Weights of a small mixture-of-experts language model, trained from scratch on English Wikipedia: 19.7M parameters.
Below are experts of layer 5 (counted from 0) of a mixture-of-experts language model. Rows are named router (the router's row for the expert), down (a neuron's output weights, with its number) and show model dimensions 0-95. Each number is 500 + 25 x the weight over its row's rms, rounded and kept within 0 to 999. Numbers have three digits each.
After each expert's rows: a language model's description of what the expert responds to. This comes from a sample of Wikipedia text that the model never trained on.

# expert 49
router:520528513507527516476471477475489524528466449480494529462509505510502539488585459476509497531476511455480492506504451445508541492474492494480524526496516482511516509508505549494501500506478505508493513464463485468527497513545507496493490517495483504497502497516514514479463537494573511518
down0:525506526488548513474537534515503521501475523519503545464545487471488497459509490479496485541513520488513490433525531502482464489480519465484497519556471513490488512514473509480473541495530498457477584500506483499501497495486468495490525502472458491516516509483484534493472535488484502491
down1:509472450489479495508492475514440545530517438496482477530486481507469504510479519499489508473504487473473489496489519506522463511490488497509547534487474472475467488509450536515482461509525536486532524536455492501473508483485533532501477496527462462491517478516470487523471540528482495470
It responds to: Digits inside four-digit years and decades after in or a date, such as 1802, 1980, 2010s, and some measurements.

# expert 2
router:526519550494511491511479489504498533475463459471517524488485482482532560484532507512484489538472532495471479478568520508500525477522472501512513465535502458495481511540505550523473487514545511502489530512471482501524496503513506500509482520494500469540506549467559502512505515513536526502
down0:489496475486497498520527519461529569484547473504518493497514516522517550508543498504473490490487477437502470461485500473489525503517485476492477439547512518506510513501469499522487534506524492472531475465483506545543501520492480493448477497531530529499489494506521458530464504492502489499
down1:527499516480515512516444538532484494527499519507502482492519514489510523494469474471465547502490497451485513469476498526493530497497493475516482511519484458504493464540494511436505520550502469483502537522489495551510530528544521519487475547475515510470493511480464504503534465531476456477
It responds to: Pipe separators between cells in the middle of wiki table rows, mostly after numbers, plus semicolons separating scores or dashes in lists.

# expert 34
router:547513502518503477533484511475497531516501483479503539495469523472488533472523473474529482522530508485470482467549511503489538522513431508523479515506535483551464535488483542520500468500535517480541523490488512502507525524476484485502504545458493502540456542467520487507496496489530498510
down0:504464489520488525513492491518502481496466462476486485490526480546496505469441503495502480526513526497526490528513515516464519464499532540505505428519506489443508465518527478506512529522487491489475474477456492513542476466500506526470481515484528491466527500563483515536539508503474472504
down1:507508557495462477509503468533507492504516532468486496514497473474522485516475493518467491476515499539492495485507489485494517472507541493489514522507528544480484457485523507509502496495515520468440477555490507450532483489455539528539484537469530474442526526492477486512502523456488518521
It responds to: First capitalized piece of a proper name in lists, credits and tables, such as Cor in Corcoran, Hen, Mod, Bar.

# expert 4
router:518491513493501507536499517480497539512495509467500539496444482477489524499543484469492462493517507505445471501528480496522519503479453529505502511531516483481469494491491522571521482522498499478510479497465477454524474498519481506518523537488479506549460546464577496499493511490496525503
down0:495495484507477533521520486506461541450535519492468489476477514492486507501494526451474512501514487534530451545516493466520552481525525464518553535484511513523577497458487503515469468493491486495469505491538497460526496502486500483516539486521525494499488480522533513510487497474509518479
down1:492504533492504478537488519508537501535495515510478514505507471513456456494532501456499522551454497539509490483525552503488518477517480473504466522489459520503528490526513505485493501510484503505446487558473473490508520528468523461476498521471470475496530467500503533491500510545448526466
It responds to: Short lowercase word-start fragments and particles after articles or verbs, such as up in line up, re, b, spec, real.

# expert 38
router:527528494547529508519435445442492518492489509507512541502463493480503501531535485526489488524487507490469461486497525463552522474505464503492504477520507507503469488515463536497510486472514532457510496493440511461555514507491481515519481517513491465524490530479525467506478481495512498501
down0:512465539511507516507542498502524508529521473500537527516534483540492541493515519462533503490510482486485547535479532523489502457486528443476498503464535484488480503467450535508493458466485487499487465480477472491489487478469459476484521520484455499535458492488532504492494489475517467512
down1:525520520482509510549535516526526522532542504513456509546499486508523517496488494468532515495486546500477555503482510522467555522491532472534476507489490503489508543460537525497500529479475527480508480452504468473485514498494500513501505518544511512498517529493500523495449572502490481516
It responds to: Prepositions of location or time, mostly "in", "at", "on", "from" and "during", introducing places, institutions or periods.

# expert 35
router:486498519537489525511491480460510538522475511477479483479473500499516519481532481477483507549519506511499500526542505496503509482467438508506517527485512485532513517522502534541521475503494473472461488502455471488523508470524473521515487510491438485542505511505512494533453533483550562534
down0:496499497460514530470506522483464532438511527518531512511490496502558486482520525503455506464497485473501482487474561499516508521503495535529502499506510514486523513449486457490512489543512534493494498507462464540513461489493522541504504541513489523522524486495496463508541463548502513466
down1:531502520522508525523467528480521502520532517527480480514511469486498486483498483485456552465499515535504513489479541484517480503478474521500503468502472474509530487484525505583542483526510484512512470538535505498512478506479526529531465523496516500480532532432474499531479472478458481503
It responds to: Head nouns for people's roles and organizations after the/a/his: director, member, president, player, institution, album, village, often followed by of.

# expert 56
router:513479502512557513518470488436528554482512470481513540498504456518481502469534491498482489521486507513511457514532496491498496491523455497541493508520516496546525568496497497542515513526512495472508512494497510473503499501493490514529510535497489464517492514505525508486414521464535484488
down0:511507501564536531500530449464510496496496498491528554550539457528464511506541524499504514490499449542473523508503510523523486498467486534491485511519523487528484525476518483496527520472514458534465495508468534510507496480504514475511519495492488499492478482441515503474517457471491530497
down1:467495515476500505490507484487531467495503496484485507489504498510444546505525428500490474485533513536498501480494513500502565532507535480479518497505499532527506514508490501442475515518474467549492533540488489504509531501509523486492526489487544532506529512530511479511495444478567476525
It responds to: Verbs such as is, was, were, has, had and subject pronouns he, it, she, near the start of clauses, plus some adverbs.

# expert 59
router:481483518502472518510504509463502519488485505476473512533485481479512524488547502497482511526520499440449523518544486513495522508471505540529494484485512467543476552513463548519514529510536526461522528501460470461529501518482471497502502525514482481542481530501560515520473487500520522510
down0:462482496496473446557497487465486502487510514482487415556518521485510473480532512462539529467557508486502474509472517522465529502520505468472495456469496467499531515536502468523461484507477523500504507486509550507486507480496496515503521510504523497487492529459522505474498487497499502515
down1:486457464489469522532472489535512478522449472497508489504510484531450498522494521508480535498470516489523544477508479494510501492470512511484453462535527485510529542539525526510472476487482487522464491535509547527512498477557495530489486535472500471483504514495445528524486493476524489521
It responds to: Pipe separators inside wiki tables, especially between header cells like Candidate, Votes, Player, Club, plus occasional semicolons and slashes.

# expert 29
router:529492499499475487528489496497477545488486490489474526490483513474527545461517482521516492556480467479449456502500513491525532496459486508482492527502516420504491530494500544515489495505523518504493481461445468479529499528487492511539510545467453482521503509494527525473477487483523521515
down0:508526512509484499478517488530493509472509493496498505525538449536539469532476482496552462493485466436486513532486475491475510475495470515517534519470496472484535512490529566511477552499513479500511473478479500512477497519516533513538528469508506481503466509502500550501515543454479487492
down1:455488510543489509474541505507499462505505462511521507492537490517493521489480478471501515521489478485516533551566496503482523480516517496523463469475482519465524505520533490481483503509472487493475480481498495511525465541507549508532479458491509452532511533474493508485471443531453479518
It responds to: Separators between items in lists, credits and score lines: dashes, semicolons, commas, pipes, such as – in asides, ; after percentages.

# expert 37
router:524452537507492491542521461482533519524472514517474533466492491507514520471575446498519464527503479507471464494509499460519507494494470526511528484541520505519538519514489507479489517539520475465482527501458495454516523526477493504538495537488503474517499512528510495521502505522496549524
down0:482510450497540444486531495479552495507533475508519527479451541513501523501483526523507499477488464501545499528494500503504495504522493486479509481500554461502485516483484509518519485441490500498488471494515538499529540505527458495407489484498491499508504536502501472485466515475477506486
down1:424492477517557497467500491530490490530474483520479506457507474500496504495503503532503459536454489504536459495515529487519514474515502556457511509466497461508501509547506465491533508486525518523499489491486530485486502514465484488556507467466537496495478466475493510477537481498472489503
It responds to: Digits continuing long numeric strings in tables, ISBNs, page ranges, coordinates and decimals, such as 523-556, 0.784, table columns.

# expert 11
router:535504471535480479518485496452524523518512513494500520524483494486545523507494468473499485506510483478474505496498487524537521498475475521517500484515499472526516543496488540505506459479488506472497514497438473447512518506472491521502499576493476450552529500480552511527475523510483542528
down0:505519494471522520485497525471488502531534534451488477486469458545465506509498487509495491492535473573524507532516505461506482495488473509494502505470474539510496512489469488459513474504477501495530542464474511505510492531461530499497494547467446485456519478484476489467465518507490484460
down1:483488508469472493515503508504496519470541500510502498472502466489501497469466522501458490491511470520516519511505483538524513525509558517478498508480492423495486525508500512509481494474502491503460513487479550446506478445531541507527518498462464524488535512497482531559486511515526521553
It responds to: Generic nouns for a thing, format or document, often in table headers and section titles, such as version, system, model, List, Candidate.

# expert 6
router:534486522521530502509499482456469513524473491468485508519482492473508534478509440489479462530495486493471460489529508525530507480503502536484518521547489483507490491483517560535497481477549487495531506480484480440508501510513465496508477520484467465491482542538548542521492528507521514526
down0:531521503460505517537499499525472479473517474515503520529510484510549469487512506543523496500482470463503462508558515498486513478462489538487499466462508502503472556491452505500515512462505553502514470533543508536504508515497534521524463491503453490532516546499494516467479498488498532483
down1:515462543559477511504472511476463514469532448485456478476506494538493514485471492522534544481485479463507527496456500497544492516513499530511502529530518502475513527530499466511528503532529528496439499506523517500454502550478517526515496518510501497520510493453493478504518480510537485514
It responds to: Later digits of multi-digit numbers in tables and route names, such as scores, tallies and highway numbers, e.g. Highway 8|7, 13|6, 0–|6.

# expert 63
router:523495537557507478520484488501484542485502483510521503501496507508500521508532474528507476527494508449455452468545496494496545520488477511487504529491499477518524560494506504542467496485531490450470495535468475472516517514518471487525506507500462452537468512516536499533498509480516552500
down0:519529509506504502515555495501482524526490490479516490485534498500487473468500471499476463495503478521478488510510463471500472511466496497430520508496478477476504505524517464509515550490507548489442454537497545476487509530498496501518474515512469522545569481540494501543519491471469503501
down1:496453490519535473499508527513500495502506485467473495463515531456528531508436516544466536495488538505513495530511525530465522511486487484521482469477508476481532531520506464495466508524480494494500513543498436520514486509540479537486492532457497455538470501488506490535529518507504488524
It responds to: "by", "with", "for", "against", "including", "via" after verbs or participles, introducing an agent or partner: introduced by, tour with.

# expert 58
router:512511506516498535514460509453501504487506493475459534527467502500503540497532487493515478516484504498500453497526513477532520490470451557489455517496491461528479534490510536538474507510537491484495482459505492481552549523521503479491486538526487458495468519455514518518472540511525495479
down0:508472492482486482531550508500501517535518524497468515448505502504537473502525529474471455489461519502548520508500482509503490495494490480532469499557542495546452487496483526507474490534542477489524521489471478500489505472494549461507506523490525530508476513501506501437549524501518524495
down1:464548529464506549539496467506520523440519541508499476506497478480506495485507503504498473510508509446525491528509464521489477509465528513513519542531500478458492482491458509491534526495486470542505507456509529532503526501469501480532511478522567497486507538482526502491483530479471503488
It responds to: Infinitive to before a verb, plus modals and negation such as would, can, may, not, in narrative sentences.

# expert 60
router:528498468511515508505479475522489513532467476484492509462512548493496494474572534488507468492536504479505484540485491448543484489484471527500466514492527495518472572512500502562538504510499493484489487498501481488544503511490512507511491512478503531547526490488510468506449528551502502509
down0:493505493490482484484491502521499492499543476536549475493487483473508515480506524525490459509554529555538520540512518463517484528527497541468548473529505512562500466491527483506528542512499569516480495490489520500523514483505505510540506489501497537472496521495507478494478503505523477444
down1:489483466519487544527462508512455498534547537552470513503484536468493519519480490513501506482510570466517531459486485518487513481513457463484519488491524473528497498518495526476484515487489498504520530506517525463463523502527491498504522496485432504544488529512492512491529484504451470490
It responds to: Standalone space tokens before a number, usually a year or date after in, comma or a month, as in 1884, 2024.

# expert 36
router:558533498509514488512514494484498531504498497496454572492468531475515524508527459481491465546524504490474477529531467489554498524484444490543501489516510480536491530506473524523510493523521530485535499459476487470508520518504476507548522542496501473524511521483512498503483490502508547507
down0:544510497521508432515473467474544474503467485485543457483508491495513502465475501492507513515444484476494464538533486526489505511510519486533543479513529532527536539483474500514495492450494490516490434523522492530488511483494516522510494526521504466484492506506509514477477518441495499527
down1:531505536490443455498481476510484513493441516502498514497450543497519508489530517496535464525535490508525505488492517463481526457531484443484478469470528527488488516544499516534477509503507518525482524499502476461491502495525491504476469527513568507486484541515510504468483507532488503528
It responds to: First piece of a split word, often scientific or formal vocabulary, like sol|uble, mamm|ary, C|ult|ivation, domin|ate.

# expert 14
router:484488498564511522568461508483504529471481521464470506461486480501533504512518472490520439560505538478434520506507516500499543519496492516509498478475506451521529507522499496492509503499502506514540503476507450472534492490502470500486526508464491466522513496479518492495459513501512481471
down0:514490490499471535504503498548496486494461503441480473468504505510531503482556488461479471482497520511481495487508489521508486565563452478490537495518486494508507527484486501489481497512484475500540533521549492455521525476489483495511527449473474467526501494485472514510510531493537537523
down1:534499492444518504475509517505521511489465484538490510522546506458487497496480520507459461471495481474469497482503498547518497475534492511504525518495472535463476545476513511516517423508491501534499509490559501457543473496509486476507533481495503512489484497525527487472445520461507494515
It responds to: Commas of every kind in prose and tables, after places, dates, names and clauses, such as Tachikawa, Tokyo and October 26, 2005.

# expert 24
router:550485513512510487539489471492523528502506501473492548546468488487525494497538460499486487525506488482472493525515512485507518493519470507501500495527511459515483527524505525524489471525533522485501482481489489385498505546509498479501489531505486487498490517476528490527457502529555534519
down0:525483472516527502485477471465514498522479499509458507510531482532530513498466559526519474503477503491500471478510489456501491462538496490479551510501495536493492525478529546468524510521469447506511531486524525518487544496534525534514460498495521513494542468537457476510459505508477519507
down1:477476492477488520526476526509505482489512516491505535527550574491525455505492491535444526478477516523508500505531508501503507533510510483483526512457502478466488524495476494512506479501530510448489460521486445522551526496503487488486530489509454460482508508521510463500489495502511477565
It responds to: Spaces and digits starting or filling cells in stats and election tables, like empty cells, vote margins, goal counts, Quarter 4.

# expert 21
router:540463513523518559514499522513492503491492515470499563496485551497509483508538461546542492540491500466499455517528506509521496496502489499507527494514514483510481504547502556541525534471475518496510542505486488460563509529509502501474502513482485455538488512513497492500498520536530501492
down0:488486506489518500460481539526497474479514538479474512493494473486523523492479530510476486530484493487480520521488494503471516482534470521514501466547465507507450499479513491510470570535532479519481552539493504545525465529530504465474491527482495491491466497453457514513509477480486546518
down1:462484501469505472525518524500482498503489529483512515477479516521551468483505475507471522518531479488497502475525524452485481548474464508464520506509489488488517485522480516514434481507535481494525513513495446524524511482551494507500476477466481488448524495465467557495522478509484554499
It responds to: Mainly "of" after nouns like part, member, University, terms, plus in, for, about, among, regarding, usually followed by the or a.

# expert 30
router:522512489509461496495499516462492520510514517493480519490474492489513497455553486505495486496505460505499466496496502522492509533490448536486495486488529499499511524547487511528547489558540526504492520482477498409535516522502454526504493524523477466558475551503512489504473527507499505509
down0:508490597481548484526496490498484464476453493468497490490463507466491542519521547481516471492498478513481476471479550509481500478500491495514509513484501516475486507530486440473471488473493500471476525500493476512515546467450519479492492493494531481508501482522533529461533490496487491500
down1:489489485504491532494491488482457495476474502500512561498465521498470500532523504534504457501481514497493514504497530443476502502471465504486490496496522493525486528503485523517478522475515474542475557464482535554506528508500515448513549505476499523541487490556514499481565509512482486523
It responds to: Space tokens right after a table pipe, before a number or empty cell in sports and results tables, plus header words like medal, Chart.